From a checkpoint of a small mixture-of-experts model trained on Wikipedia.
Size: 8 layers, width 192, vocabulary 8192, 40.3M parameters.
Experts: 48 experts in each of 7 layers, 288 tanh GELU neurons an expert, 2 picks a token, a sigmoid router.
Training: a variant of Muon for the experts, 591M tokens, 4512 steps.
Below are experts of layer 2 (counted from 0) of a mixture-of-experts language model. Rows are named router (the router's row for the expert), up (a neuron's input weights, with its number), down (a neuron's output weights, with its number) and show model dimensions 0-191. Each number is 50 + 10 x the weight over its row's rms, rounded and kept within 0 to 99.
After each expert's rows: "comes after" lists some tokens at least twice as common just before its tokens as in all text. This comes from a sample of Wikipedia text that the model never trained on. Tokens count by the router's weight.

# expert 3
router:38 31 51 61 34 51 51 60 34 39 54 49 44 54 54 48 65 34 57 51 62 57 46 67 53 29 49 44 60 40 41 40 36 62 41 46 37 63 46 44 68 49 52 62 45 45 59 39 45 72 42 50 67 46 35 63 36 63 43 46 67 55 52 62 44 44 58 64 57 54 59 52 44 58 40 44 44 66 63 49 53 48 45 38 63 37 31 62 56 55 41 68 39 43 49 45 65 44 47 40 43 46 53 43 48 54 52 49 65 54 54 48 67 55 38 43 64 24 62 42 46 52 49 56 43 62 29 36 68 49 53 58 48 51 54 39 52 45 44 70 45 37 45 46 49 36 80 44 35 44 49 31 52 46 51 35 38 38 55 46 53 54 56 65 40 54 69 35 62 51 43 64 41 53 50 45 48 54 41 60 50 64 55 42 46 49 55 53 55 58 37 45
up4:58 55 52 59 65 54 35 41 56 39 34 52 63 42 28 35 60 61 57 50 47 47 43 49 50 42 51 59 44 54 49 44 46 74 34 50 54 48 61 53 39 71 45 60 44 54 54 36 62 33 29 54 49 25 61 60 41 50 45 55 55 37 58 61 59 57 54 56 51 54 38 43 65 62 48 51 46 64 52 31 54 53 41 57 36 38 52 52 69 47 52 39 52 70 46 47 55 42 33 59 57 62 48 34 62 54 67 55 56 63 52 41 65 50 46 73 64 39 49 42 53 33 61 56 57 49 50 65 37 37 41 39 38 35 25 59 52 44 61 59 55 44 49 33 45 49 45 51 58 33 51 39 39 51 68 40 43 44 47 75 40 47 70 44 57 57 62 53 57 48 48 52 54 38 44 47 60 48 50 50 57 45 54 47 54 60 38 49 50 59 48 28
down4:47 45 47 43 62 36 47 44 24 50 52 62 45 43 66 34 59 44 58 61 50 64 44 51 48 55 47 49 63 46 36 59 63 29 43 36 52 61 63 54 45 48 38 44 47 58 48 56 52 63 48 31 64 65 26 67 36 57 49 69 39 50 43 47 44 53 44 46 47 50 49 71 43 59 43 52 55 63 54 42 38 36 53 51 57 63 43 61 44 56 55 48 44 53 45 39 61 47 41 41 37 64 55 55 75 45 57 63 56 61 67 55 59 59 53 54 67 69 35 44 41 59 52 51 52 55 66 41 49 45 74 41 45 60 56 48 66 47 36 48 50 42 32 42 43 58 32 65 32 61 48 52 54 37 57 53 47 49 60 53 41 41 56 48 34 41 53 76 45 59 55 35 54 38 41 37 40 39 60 53 51 45 35 59 39 36 38 52 56 50 48 56
comes after: ".", ".\n\n", "-", ",", ").", "\"."

# expert 26
router:27 39 63 55 34 43 43 62 64 73 36 27 67 41 65 49 58 48 52 48 61 55 37 59 31 43 38 42 60 33 50 67 62 46 42 42 32 40 32 48 64 43 51 58 54 50 46 44 55 52 54 48 44 50 58 54 51 64 71 44 57 64 32 52 49 45 55 44 40 47 62 36 40 41 54 41 60 54 43 41 43 64 49 41 60 52 46 59 62 26 36 47 46 43 61 66 64 52 62 50 52 53 56 55 46 47 49 63 54 53 49 59 47 57 39 56 50 30 56 52 30 41 56 58 54 46 50 56 53 38 61 55 62 25 47 44 47 60 52 44 36 50 43 40 56 43 54 58 43 41 57 45 40 40 50 50 55 40 54 52 53 25 60 51 47 62 81 50 57 46 58 53 45 56 45 67 52 49 58 68 29 43 44 42 53 42 62 59 48 49 44 35
up3:56 67 49 49 55 32 46 52 31 47 55 59 47 44 45 43 49 53 61 46 70 50 35 50 36 49 58 43 32 64 50 47 52 56 55 47 33 45 24 45 43 47 56 65 49 41 57 64 50 61 51 46 58 60 56 35 49 60 43 72 48 62 61 59 56 65 61 52 56 49 46 48 70 59 45 69 56 51 56 44 49 39 60 63 49 68 57 51 52 52 53 59 62 34 52 50 41 46 48 62 60 42 51 48 58 35 44 68 62 42 49 40 51 49 66 49 29 56 52 67 47 39 48 35 54 40 40 48 45 36 58 41 48 46 60 39 44 66 48 55 52 56 36 66 55 61 68 72 50 58 38 47 48 56 65 36 62 59 48 82 55 41 47 48 55 55 48 31 48 39 57 43 48 52 63 39 52 62 42 45 48 31 29 45 47 51 47 59 55 68 57 67
down3:61 52 55 66 51 32 37 44 59 50 56 60 41 63 53 57 52 41 46 57 43 42 58 43 63 61 63 67 46 33 62 36 41 46 59 41 68 50 41 53 43 58 27 33 61 43 60 61 44 60 35 36 52 71 58 51 55 41 53 36 59 29 48 37 63 37 56 63 56 46 54 52 54 39 41 57 36 45 64 45 49 37 42 65 53 42 56 51 49 47 46 58 42 54 40 54 25 56 59 41 51 65 60 54 40 49 58 58 35 61 60 56 58 52 50 44 61 59 55 47 53 49 61 42 50 69 48 67 50 54 37 47 53 42 52 45 41 58 51 37 56 39 54 40 45 58 55 48 56 40 56 56 51 35 72 41 32 54 50 47 42 62 53 59 56 26 33 56 64 55 53 48 56 14 40 41 50 67 54 62 43 39 65 44 57 55 42 47 37 35 50 59
comes after: "-", "–", " of", " and", " a", " to"

# expert 28
router:52 61 39 47 36 48 35 48 60 43 40 44 51 56 57 50 57 48 46 52 46 55 59 46 35 32 59 46 50 36 52 68 48 52 27 60 50 51 52 34 64 46 45 62 30 33 53 47 38 58 58 37 55 54 51 57 34 57 45 49 59 50 33 56 54 42 48 55 67 53 61 62 39 36 40 55 51 56 69 38 40 27 41 37 66 47 36 50 59 57 56 57 69 44 49 59 49 40 45 57 49 56 58 54 43 54 52 66 34 41 52 46 56 48 57 44 56 48 62 49 50 39 79 51 44 62 39 40 52 52 47 49 56 44 56 42 58 54 64 33 41 32 31 56 48 53 77 51 56 60 49 40 47 26 39 53 50 44 66 39 44 44 53 68 60 42 49 52 38 52 50 61 46 76 57 52 52 33 40 69 39 54 41 47 42 49 55 65 57 45 68 65
up0:63 48 57 40 59 60 44 55 68 47 42 61 50 46 48 50 56 49 51 54 55 51 50 34 35 63 33 43 50 54 71 47 48 48 64 64 59 77 63 47 56 33 59 59 60 42 63 42 75 40 52 59 48 48 44 31 46 44 61 49 56 56 47 62 52 39 54 24 63 47 52 50 45 51 51 32 48 50 43 40 48 45 43 52 50 39 47 56 64 55 53 50 46 39 49 49 45 34 73 47 42 50 30 37 32 70 49 48 42 61 59 43 39 39 50 43 42 46 36 42 52 54 49 43 46 62 40 60 49 38 51 48 45 41 31 66 49 49 40 54 45 23 58 37 45 56 54 40 49 60 59 44 46 67 31 53 64 55 47 44 72 65 46 44 49 41 33 41 49 44 67 46 62 40 39 50 50 57 50 53 41 44 58 61 41 46 28 35 69 44 57 39
down0:49 69 61 42 51 50 57 50 51 60 42 56 70 63 42 45 57 47 44 42 40 36 62 61 40 33 61 46 37 59 63 75 56 59 43 52 48 60 48 63 40 55 42 43 52 36 42 46 46 58 64 53 45 56 41 65 34 36 59 66 45 60 46 51 50 50 48 53 41 44 67 34 59 30 60 49 51 46 36 52 59 58 57 61 60 57 46 55 56 60 43 47 47 45 37 35 41 44 56 45 50 48 64 45 65 51 56 38 56 65 50 20 52 45 49 63 50 63 53 43 33 46 45 53 47 34 43 46 58 45 58 53 39 53 43 57 72 39 69 24 46 69 36 54 66 44 56 62 60 56 54 47 39 49 49 47 50 62 50 51 32 53 26 52 50 58 70 40 41 46 33 30 42 55 65 45 51 59 46 54 37 47 60 51 37 40 63 54 43 40 41 54
comes after: ".", ",", ".\n\n", "ed", "ated", " Preceded"

# expert 15
router:34 59 29 58 42 46 49 67 57 61 40 45 48 58 43 37 53 46 60 50 45 47 43 61 36 45 29 59 64 42 46 53 68 49 47 47 47 41 51 56 49 53 33 54 43 56 60 42 52 52 38 38 58 45 52 52 35 50 38 72 59 55 38 52 55 55 56 58 51 57 48 30 42 57 38 46 36 32 78 35 54 64 48 51 61 44 24 54 50 48 56 57 50 32 45 67 60 42 49 41 39 66 42 59 53 48 47 50 55 53 64 54 48 53 49 58 42 52 46 58 50 53 43 52 46 39 72 60 47 39 52 57 68 29 35 52 55 38 41 44 36 25 45 44 26 34 51 55 58 56 79 62 49 42 69 53 45 51 65 52 44 40 42 50 57 55 56 30 48 50 48 62 56 48 35 58 50 60 44 50 51 51 43 42 31 61 54 50 39 63 60 44
up0:44 64 57 41 52 52 35 61 58 50 36 63 67 41 64 33 58 69 63 59 48 58 50 43 56 52 47 58 51 65 63 59 43 61 48 45 58 56 20 69 48 44 49 55 74 42 47 52 49 45 46 43 37 58 47 57 54 61 54 37 36 49 63 58 47 60 61 42 48 60 55 69 41 46 40 65 52 52 44 39 45 53 45 44 38 45 42 51 45 62 45 48 60 39 61 50 31 49 53 53 56 63 44 80 28 37 62 31 45 61 47 54 45 47 55 55 36 44 47 35 36 51 56 46 41 46 45 50 46 51 43 59 39 28 42 26 59 47 48 36 43 59 55 56 55 37 50 51 54 53 41 55 49 33 56 50 53 42 50 64 65 49 60 52 28 46 50 60 58 60 70 50 50 42 39 36 40 48 48 41 49 32 47 55 31 60 53 29 55 67 47 62
down0:52 31 51 34 61 52 51 51 43 44 47 62 49 56 49 57 60 44 45 58 50 50 42 50 76 73 51 50 56 46 57 47 60 47 39 56 41 52 59 66 49 45 58 48 52 35 55 59 59 33 50 40 41 53 47 59 53 47 39 45 55 52 53 36 48 55 67 34 49 40 51 56 38 33 41 68 60 41 54 60 41 45 48 40 26 61 63 63 47 43 43 51 34 44 46 51 32 35 49 50 44 50 61 44 35 38 67 38 54 49 39 47 58 54 41 44 69 33 49 50 56 55 65 50 23 49 41 46 24 70 46 56 51 45 30 40 53 57 44 50 53 38 47 61 67 61 48 54 53 64 81 28 59 49 61 49 48 54 59 45 52 57 61 37 29 49 60 41 57 49 56 59 53 63 51 53 37 60 53 45 52 56 46 50 50 59 44 70 56 45 66 66
comes after: " the", " a", " an", " his", " and", "'s"

# expert 4
router:53 48 47 33 59 58 36 47 58 55 54 47 57 36 53 58 51 45 55 61 54 47 50 41 59 34 43 49 49 59 53 53 44 54 65 54 34 44 33 38 49 71 35 64 62 40 57 42 51 61 54 40 62 47 48 65 49 72 39 50 56 63 59 65 43 66 51 45 58 40 45 66 53 47 30 36 60 56 57 56 54 64 59 47 55 45 42 51 45 42 33 73 63 41 39 48 34 47 66 37 57 38 53 49 70 56 53 53 41 48 34 53 56 45 32 58 53 43 63 59 43 46 58 64 40 65 58 42 54 62 50 66 56 42 42 52 49 55 56 28 58 33 58 52 37 50 78 52 61 34 68 50 49 34 51 38 44 37 53 40 58 43 59 52 58 67 56 57 48 33 49 52 36 44 26 48 43 50 47 52 61 51 56 34 49 49 45 28 53 45 47 53
up0:71 42 47 39 48 67 49 46 67 58 55 40 55 52 43 44 67 44 48 60 69 59 52 54 42 70 46 60 53 53 47 59 57 48 51 40 43 45 49 37 40 55 49 41 54 46 70 31 49 53 59 46 48 63 49 58 50 46 45 52 51 47 49 53 42 53 54 60 44 56 68 51 67 61 55 39 66 38 41 57 50 61 47 47 63 44 47 24 52 46 72 49 54 56 46 39 40 62 38 50 51 49 55 58 68 60 52 45 56 37 59 65 41 46 60 47 69 62 58 57 41 46 67 50 41 40 61 54 39 56 65 51 37 43 54 50 59 48 45 53 46 75 45 61 48 30 53 65 61 44 47 32 64 53 52 44 42 46 47 54 61 66 43 32 62 48 33 57 53 39 48 45 32 29 66 27 47 38 53 50 44 52 37 28 46 67 33 46 38 35 47 60
down0:52 44 44 50 35 47 65 48 46 43 65 65 31 31 49 53 32 54 59 35 33 53 60 49 49 49 36 46 64 51 44 46 57 48 48 57 35 59 47 45 54 44 57 45 54 41 45 56 62 40 52 43 54 51 46 37 53 68 56 38 58 63 54 53 59 46 65 43 54 40 32 44 43 45 48 56 47 48 71 60 73 48 41 69 51 44 47 50 50 44 41 63 47 63 57 42 44 63 61 46 56 40 48 29 39 32 54 57 47 52 55 31 40 42 54 55 55 44 35 48 37 41 39 55 62 45 62 38 48 45 53 61 66 48 52 43 43 49 68 69 76 48 60 59 59 57 43 45 49 64 41 67 48 65 36 48 40 42 56 47 47 56 58 66 45 58 72 44 37 52 62 59 42 57 36 57 30 48 40 53 48 52 42 59 24 35 41 43 67 59 66 59
comes after: " |\n", "\n", ")", "%", ")\n", "|---|---|---|\n"

# expert 31
router:43 50 37 51 37 55 32 54 32 56 35 47 46 52 40 41 58 55 45 47 52 42 61 54 44 54 50 60 76 47 53 44 61 38 44 65 44 44 51 49 61 56 52 59 51 70 75 51 59 49 37 45 51 47 49 63 67 42 60 52 51 66 46 31 50 58 54 46 57 39 64 74 39 35 32 42 31 47 69 53 66 46 51 44 45 52 50 42 55 50 48 36 49 48 55 52 40 48 50 51 54 33 58 53 49 43 49 58 43 56 46 39 42 48 62 35 50 59 45 56 41 42 65 72 28 57 45 59 63 37 73 53 65 54 47 49 33 57 58 43 33 47 41 45 51 54 65 64 51 35 61 49 28 38 39 50 46 44 66 42 49 60 40 37 49 68 64 47 41 44 56 54 39 59 55 46 48 49 59 65 52 56 46 47 60 49 52 58 75 43 29 48
up1:44 47 71 44 53 70 51 64 51 61 56 55 42 41 54 82 54 68 51 75 58 53 56 45 50 53 45 53 51 35 42 35 59 39 41 40 68 44 73 40 62 57 43 35 67 53 50 59 45 40 56 43 49 60 54 52 45 38 46 57 47 34 38 42 48 54 55 52 54 28 51 53 64 26 43 48 58 49 60 48 50 46 64 48 64 56 48 34 59 45 42 50 47 52 60 65 59 45 39 60 39 57 47 51 48 55 55 49 35 63 51 49 47 69 40 48 73 36 41 35 53 57 46 57 56 68 36 52 50 42 36 57 64 43 28 43 44 53 59 54 45 49 40 39 45 41 71 50 43 37 59 53 59 60 41 56 67 40 43 56 40 64 50 62 62 46 59 31 55 34 51 33 51 43 42 44 45 66 52 55 60 65 49 43 51 51 45 43 41 45 47 59
down1:48 52 48 38 56 57 43 65 57 47 49 36 51 52 37 80 50 55 51 55 59 45 72 62 64 54 59 34 62 57 44 45 48 60 64 40 52 53 55 41 55 54 44 40 45 42 47 37 56 48 62 42 34 52 47 67 60 51 59 34 54 43 63 40 40 50 40 67 50 39 61 41 25 48 33 53 46 58 49 50 36 55 37 61 46 61 50 36 53 43 37 44 52 53 56 53 62 38 35 54 67 40 54 54 41 44 39 60 63 60 65 57 55 43 47 74 36 54 46 38 62 51 37 43 48 48 38 64 48 46 40 56 59 21 53 44 36 49 67 49 47 45 47 57 49 67 52 46 64 64 62 37 42 44 44 57 55 44 65 44 55 49 37 45 33 59 41 53 49 36 42 47 52 71 74 48 55 48 57 45 43 52 51 61 39 55 56 24 46 37 55 67
comes after: "\n", ")\n", " |\n", ".\n", ";\n", "==\n"

# expert 33
router:48 46 53 72 62 44 43 62 45 52 62 58 66 40 56 34 37 47 40 41 55 60 65 31 12 41 43 48 43 43 41 71 53 63 57 37 31 50 45 30 60 52 38 48 51 40 60 43 51 52 50 48 56 32 52 53 49 49 49 52 32 57 52 46 60 40 53 52 63 54 49 59 54 33 62 41 52 53 46 59 54 37 68 55 41 37 51 45 69 56 51 64 41 45 59 48 59 46 40 37 52 48 47 40 55 61 58 47 44 48 41 50 43 46 48 51 59 62 55 46 40 49 62 55 66 62 54 39 54 46 59 46 42 17 48 42 52 35 42 53 28 49 62 47 37 57 75 57 41 32 62 52 40 44 39 43 54 41 64 40 47 59 56 56 38 59 68 56 57 45 72 57 48 37 55 49 50 59 54 46 60 51 49 54 40 51 46 66 68 56 61 54
up1:52 51 47 35 30 58 70 57 42 62 44 58 28 49 50 65 48 54 57 44 41 56 43 52 40 48 44 59 48 40 32 61 69 38 62 60 39 39 57 64 42 47 49 56 36 34 61 53 51 43 60 51 62 52 48 63 55 45 46 36 59 64 40 43 67 48 58 39 39 47 72 35 34 47 42 53 47 59 48 63 35 38 64 27 49 49 50 63 45 54 54 44 69 52 53 51 37 38 57 49 47 29 53 30 54 55 57 47 42 35 57 49 39 49 51 55 51 50 46 47 46 50 52 38 58 54 53 54 38 55 61 43 35 48 51 36 39 46 38 52 67 55 67 46 52 52 62 33 60 49 43 28 58 44 54 53 55 51 65 61 54 53 66 54 70 64 51 51 43 54 70 53 69 44 61 41 32 52 43 37 51 45 45 56 60 44 75 50 52 66 67 61
down1:45 33 53 60 32 49 48 53 43 47 61 36 56 46 43 45 58 32 54 51 56 65 61 44 56 30 47 47 64 58 46 42 64 40 51 61 46 55 58 50 50 51 47 62 72 62 55 43 59 54 46 55 57 44 46 52 55 70 44 61 66 53 47 39 43 29 68 56 41 63 61 38 63 37 34 60 51 53 38 50 48 52 43 48 64 61 73 46 63 51 32 47 39 48 42 66 57 57 39 48 49 63 59 73 40 57 50 48 54 52 55 40 59 44 43 57 44 58 54 54 47 62 52 59 54 36 51 59 56 45 56 59 40 52 61 51 49 67 66 42 42 46 41 28 41 58 27 55 50 51 53 49 55 47 48 56 45 28 56 52 45 33 40 42 52 47 40 39 34 45 43 27 65 23 38 52 66 48 77 50 47 38 51 39 62 50 47 55 47 40 40 46
comes after: ")", "0", "3", "4", "5", "6"

# expert 39
router:53 41 50 62 47 52 44 57 40 63 60 42 54 59 47 48 53 51 57 45 36 37 56 44 21 40 47 67 62 51 49 52 64 44 57 45 32 42 35 69 58 46 54 60 39 55 56 43 41 63 56 54 52 61 53 73 56 56 44 44 57 55 37 54 53 56 33 57 40 47 45 56 45 51 55 34 71 33 74 47 67 44 58 46 63 48 39 51 59 28 50 59 47 63 54 51 52 26 57 54 43 44 59 50 53 44 56 53 46 54 41 53 72 50 50 60 27 46 52 39 46 44 45 60 46 60 35 39 63 62 54 56 47 39 58 54 48 42 33 55 54 64 43 40 36 65 65 71 56 37 51 53 57 35 53 37 39 44 48 55 66 30 38 64 37 45 74 58 63 40 57 48 48 46 38 39 65 40 46 37 44 61 55 51 39 47 48 44 52 41 53 38
up0:40 30 50 44 51 43 34 40 75 52 41 51 53 64 49 59 55 41 57 55 53 62 50 47 67 59 39 51 56 31 58 38 62 42 22 44 44 52 59 49 47 51 47 49 64 63 41 43 49 57 46 39 50 48 35 74 41 37 43 53 65 50 32 57 65 40 40 39 51 55 41 30 48 64 46 37 58 51 45 55 37 53 58 51 41 44 47 51 44 49 58 47 44 34 45 61 50 49 69 44 70 48 66 41 37 44 66 55 59 37 51 54 36 53 53 51 49 59 46 47 53 57 63 40 64 74 40 37 39 55 55 59 48 43 46 58 51 40 55 51 54 37 44 48 50 68 65 52 49 63 55 49 34 60 52 33 37 54 66 44 53 55 44 44 33 64 55 45 46 53 58 28 54 54 40 37 77 52 60 53 63 46 31 48 42 39 61 50 57 59 64 53
down0:43 47 54 33 62 50 44 38 64 40 57 40 53 54 51 49 42 55 58 43 36 61 52 41 32 33 51 78 65 56 67 30 54 59 37 42 53 38 48 41 48 52 55 52 33 47 56 63 37 45 57 44 53 43 46 63 65 54 49 58 54 50 57 41 31 49 44 48 32 50 37 37 62 44 47 50 53 51 35 46 48 71 46 49 52 39 65 36 53 55 39 66 32 54 38 47 43 65 58 37 56 64 50 49 42 49 51 59 61 64 42 48 57 45 59 53 50 46 53 45 32 54 54 36 51 48 44 30 62 45 46 40 58 70 47 49 46 60 61 47 50 54 42 27 45 44 73 36 45 57 69 51 45 67 50 38 57 30 52 46 56 63 51 52 71 60 45 51 44 57 49 56 68 44 52 36 61 55 43 36 60 60 66 68 47 50 45 39 64 66 56 42
comes after: " the", ",", " of", " United", " in", " New"

# expert 10
router:50 43 41 44 67 62 44 64 52 48 41 58 43 36 60 46 54 34 56 61 37 37 58 62 47 68 48 58 65 60 45 46 46 53 71 42 26 45 39 56 67 64 40 55 49 44 56 44 44 68 45 48 48 41 58 53 45 50 59 56 48 56 36 71 58 54 35 71 42 63 50 47 34 54 58 48 49 58 64 62 56 38 53 58 51 39 27 50 65 44 46 57 39 32 45 53 63 50 54 38 42 49 49 57 39 55 56 48 48 55 50 63 75 65 72 60 55 39 58 35 55 55 53 48 49 64 48 45 63 59 60 50 60 24 42 55 55 58 47 59 60 39 52 36 38 38 68 55 64 59 49 32 53 36 43 41 34 43 50 44 57 45 57 50 57 50 50 38 44 53 48 48 49 41 59 50 56 54 52 46 59 58 40 34 30 72 61 48 64 45 37 45
up1:31 51 37 44 56 73 45 51 39 57 55 67 47 48 51 46 53 50 64 37 69 39 65 58 58 51 50 51 42 35 28 67 50 46 41 47 54 40 68 62 53 62 51 47 60 26 50 57 50 49 57 75 68 62 37 62 55 51 74 54 57 45 35 52 54 43 37 57 57 34 57 42 56 53 43 35 44 42 51 49 51 56 52 39 64 63 54 58 41 35 51 57 54 43 32 64 35 45 60 47 56 47 56 37 45 33 63 40 39 57 55 61 31 61 58 39 54 36 48 65 40 57 33 36 45 60 55 56 42 64 46 60 51 47 39 32 47 28 57 54 56 36 48 36 61 54 36 52 48 48 51 45 66 49 45 49 56 58 60 61 35 40 38 52 56 53 52 65 53 39 46 59 62 51 42 31 57 45 39 47 52 51 49 61 37 48 48 54 51 56 41 36
down1:47 53 52 45 56 49 63 40 61 49 58 48 48 58 45 54 46 44 58 23 46 36 45 60 60 32 50 45 57 61 52 51 53 52 46 46 35 48 37 62 40 64 47 53 53 55 43 52 50 52 51 39 32 55 44 62 52 54 65 41 39 45 49 69 59 41 65 41 56 40 43 46 48 68 46 47 51 49 44 55 46 53 56 51 29 49 46 50 48 64 49 39 40 56 28 45 48 35 56 57 50 55 43 57 33 62 32 46 64 61 38 58 28 59 34 44 57 38 64 49 57 50 55 56 58 47 57 66 48 52 57 34 52 42 46 53 81 67 41 60 46 61 43 57 55 35 48 41 45 33 47 51 43 61 40 39 61 59 74 54 47 56 61 35 53 44 59 68 49 58 36 56 66 37 55 60 67 69 51 61 47 43 40 41 50 60 58 50 60 25 23 51
comes after: " |", "-", ",", " of", ":", " the"

# expert 30
router:39 38 39 68 50 45 44 52 38 56 56 36 63 41 60 30 45 42 50 66 52 53 45 41 49 53 45 49 45 39 48 55 39 59 45 52 45 51 38 47 58 49 58 60 56 54 59 39 31 74 54 55 60 58 37 48 55 62 65 42 56 67 45 42 42 47 45 68 51 44 56 51 47 37 41 53 53 56 63 44 61 51 55 49 60 45 40 39 59 49 63 50 47 47 49 61 62 45 35 45 39 61 50 30 72 49 44 62 43 59 49 52 55 46 39 43 36 44 59 49 43 55 64 49 46 66 23 35 56 48 61 54 69 32 55 64 53 39 56 60 59 46 39 39 33 43 63 59 50 35 63 73 49 29 53 48 46 53 42 69 55 49 74 52 66 65 61 35 62 37 62 68 51 54 43 44 41 31 57 60 46 53 49 38 57 52 66 51 59 54 41 45
up1:52 47 52 25 36 39 34 43 43 39 43 50 62 71 32 40 55 38 36 43 61 44 48 33 53 53 39 59 70 47 53 70 37 70 44 49 63 40 50 31 52 49 52 54 52 43 59 40 54 43 44 69 47 56 27 57 59 34 53 45 61 57 54 45 38 63 53 53 64 33 61 56 50 35 52 71 47 54 57 60 41 61 54 69 76 51 39 61 48 61 42 51 46 48 51 53 39 35 53 54 33 48 50 54 66 55 42 52 39 56 33 63 53 59 53 52 34 47 45 51 52 57 38 56 45 52 47 36 35 52 75 47 58 43 56 57 54 34 59 43 48 53 57 53 40 58 49 36 57 43 57 65 52 42 35 48 35 49 59 47 48 43 46 61 63 47 57 53 63 51 55 54 39 61 63 39 51 55 35 32 64 57 46 44 49 54 44 40 42 48 70 58
down1:53 56 64 56 57 47 60 49 29 46 22 53 72 33 58 54 51 65 58 43 64 39 57 48 40 41 54 37 40 50 56 64 43 50 47 67 53 37 56 36 84 57 57 51 49 36 47 37 61 53 43 27 41 52 53 58 41 55 51 70 44 41 42 50 66 38 38 56 35 59 62 41 35 47 56 53 54 39 50 46 60 40 51 68 30 52 54 57 40 53 51 58 66 62 45 55 45 62 52 47 59 56 48 46 40 55 61 69 48 59 43 54 51 44 55 36 40 39 54 46 35 47 45 56 53 60 47 44 47 50 31 52 60 48 33 37 47 54 56 44 57 42 46 42 35 53 54 59 60 37 35 48 43 56 50 47 53 64 49 50 57 54 60 56 55 49 58 76 46 28 53 46 59 54 54 65 49 53 43 51 49 66 61 65 53 49 29 48 58 35 27 49
comes after: ".", " |", "|", "-", " ", " at"

# expert 22
router:43 56 46 51 37 83 45 48 50 47 38 53 48 48 54 50 54 54 63 58 59 46 63 35 38 46 56 49 61 45 52 57 62 57 32 41 32 25 59 46 62 53 38 44 51 44 43 55 57 55 40 55 50 76 61 51 42 38 58 52 50 51 40 52 41 51 49 62 64 40 57 62 50 45 42 48 66 50 73 40 32 44 66 37 46 46 40 37 44 52 61 65 35 55 31 41 43 54 50 47 49 64 44 43 73 56 35 45 45 49 60 44 43 38 43 69 46 58 73 58 45 45 66 51 58 49 47 58 54 43 65 58 52 48 58 45 65 35 41 56 45 36 51 50 59 35 64 61 36 44 62 25 51 65 37 53 50 50 49 56 53 29 36 51 43 53 55 45 51 57 51 58 34 52 32 54 45 65 38 50 58 40 60 48 40 58 46 56 60 40 63 50
up2:31 48 57 62 34 46 58 52 40 28 68 66 55 56 49 42 45 52 33 38 56 57 49 44 50 40 54 51 57 38 44 49 67 46 54 54 48 38 43 29 35 63 47 61 70 54 55 55 43 49 55 43 58 56 51 37 46 50 39 41 57 37 33 54 59 45 53 54 58 31 45 32 54 45 53 53 37 50 66 47 47 44 56 48 61 47 53 50 62 49 52 59 53 44 47 24 47 40 58 68 42 44 30 40 51 71 48 41 60 51 38 40 41 54 54 51 39 46 57 45 65 37 34 51 41 46 53 53 52 51 62 39 49 27 51 51 67 47 47 67 30 66 61 63 54 58 50 36 26 48 42 46 61 55 53 36 37 54 60 58 50 49 52 70 37 64 52 37 51 42 71 57 54 55 47 66 53 54 73 55 51 53 52 64 45 52 60 53 67 41 35 49
down2:52 66 22 45 49 54 42 62 51 58 59 66 43 41 42 64 72 47 64 69 40 59 41 40 43 47 50 50 41 40 34 46 61 47 57 50 30 54 64 62 40 57 57 61 42 57 50 49 41 51 40 36 42 41 53 57 61 39 80 51 47 53 64 50 45 55 53 45 73 49 51 53 45 43 42 57 65 63 48 37 55 47 54 56 44 47 58 59 29 67 53 38 44 48 59 68 53 56 55 46 61 49 61 60 40 39 33 54 38 54 53 46 36 52 53 68 50 45 43 44 64 39 51 55 38 41 46 56 66 39 60 60 38 52 45 46 39 32 46 28 43 45 55 36 54 52 47 47 68 49 53 57 50 32 54 45 61 40 60 43 50 44 41 61 54 51 53 69 26 58 53 48 68 67 31 46 37 51 44 48 54 59 41 37 42 48 55 48 35 62 45 54
comes after: " the", " a", " and", " to", " was", " non"

# expert 27
router:45 24 59 47 45 79 42 42 59 37 45 40 65 58 51 48 32 40 40 42 49 36 51 52 46 57 41 59 44 49 59 41 70 36 48 53 56 28 44 65 55 46 37 54 51 47 58 47 58 57 47 59 53 63 43 57 32 47 47 41 55 49 47 47 51 59 35 51 61 52 56 40 58 48 49 45 65 41 64 47 60 53 49 39 55 57 50 44 56 59 64 70 39 47 48 55 42 44 57 42 56 40 43 46 64 65 47 51 48 36 54 55 54 45 66 38 36 46 64 58 58 38 52 60 31 45 50 51 44 34 72 38 42 37 45 67 62 52 40 53 48 61 51 62 37 19 47 56 57 51 73 46 34 52 50 49 63 57 64 41 67 33 54 36 62 74 54 48 43 42 49 57 63 43 45 45 52 64 45 48 49 51 50 55 36 66 61 56 67 60 44 51
up1:56 50 60 51 47 45 53 53 52 45 37 65 48 58 52 54 44 56 40 51 70 41 56 43 53 58 38 53 65 57 44 46 50 51 48 59 45 27 44 59 63 55 42 68 42 53 55 66 48 71 35 61 45 54 55 53 51 59 45 56 57 51 53 29 36 33 35 28 55 64 46 47 58 68 42 36 42 62 31 43 48 48 37 52 57 39 63 56 59 46 69 53 61 48 56 61 43 44 44 48 57 33 55 18 66 42 56 71 58 55 57 36 64 41 49 46 40 53 56 49 48 45 36 30 40 41 60 39 58 43 68 45 53 35 53 56 47 56 36 24 39 40 62 47 46 54 54 42 58 52 60 56 35 61 49 45 42 44 50 54 54 60 62 51 67 55 59 50 37 35 62 54 38 47 39 36 50 50 42 44 53 47 56 66 64 46 47 53 64 76 51 52
down1:65 43 44 44 46 61 49 24 68 58 41 52 45 50 47 42 58 26 52 63 51 61 32 54 75 55 64 66 40 39 51 43 46 27 44 45 60 53 29 45 51 38 60 47 48 49 67 62 35 49 46 41 38 58 43 35 54 34 61 55 49 50 57 37 35 44 43 43 50 52 54 57 45 34 59 51 56 41 66 56 50 64 41 57 56 60 52 32 43 66 57 53 48 57 57 67 58 56 47 46 52 49 51 47 43 50 40 41 43 65 48 39 51 51 58 58 57 56 81 71 62 45 44 41 39 54 66 49 35 67 37 56 37 53 48 49 42 44 48 48 38 56 61 76 60 37 42 51 48 49 43 40 50 56 44 55 62 52 34 48 57 52 55 49 60 56 41 57 52 46 55 59 61 64 31 58 56 42 36 42 49 47 55 44 43 62 56 48 32 39 68 46
comes after: " the", " a", " of", " and", " with", " The"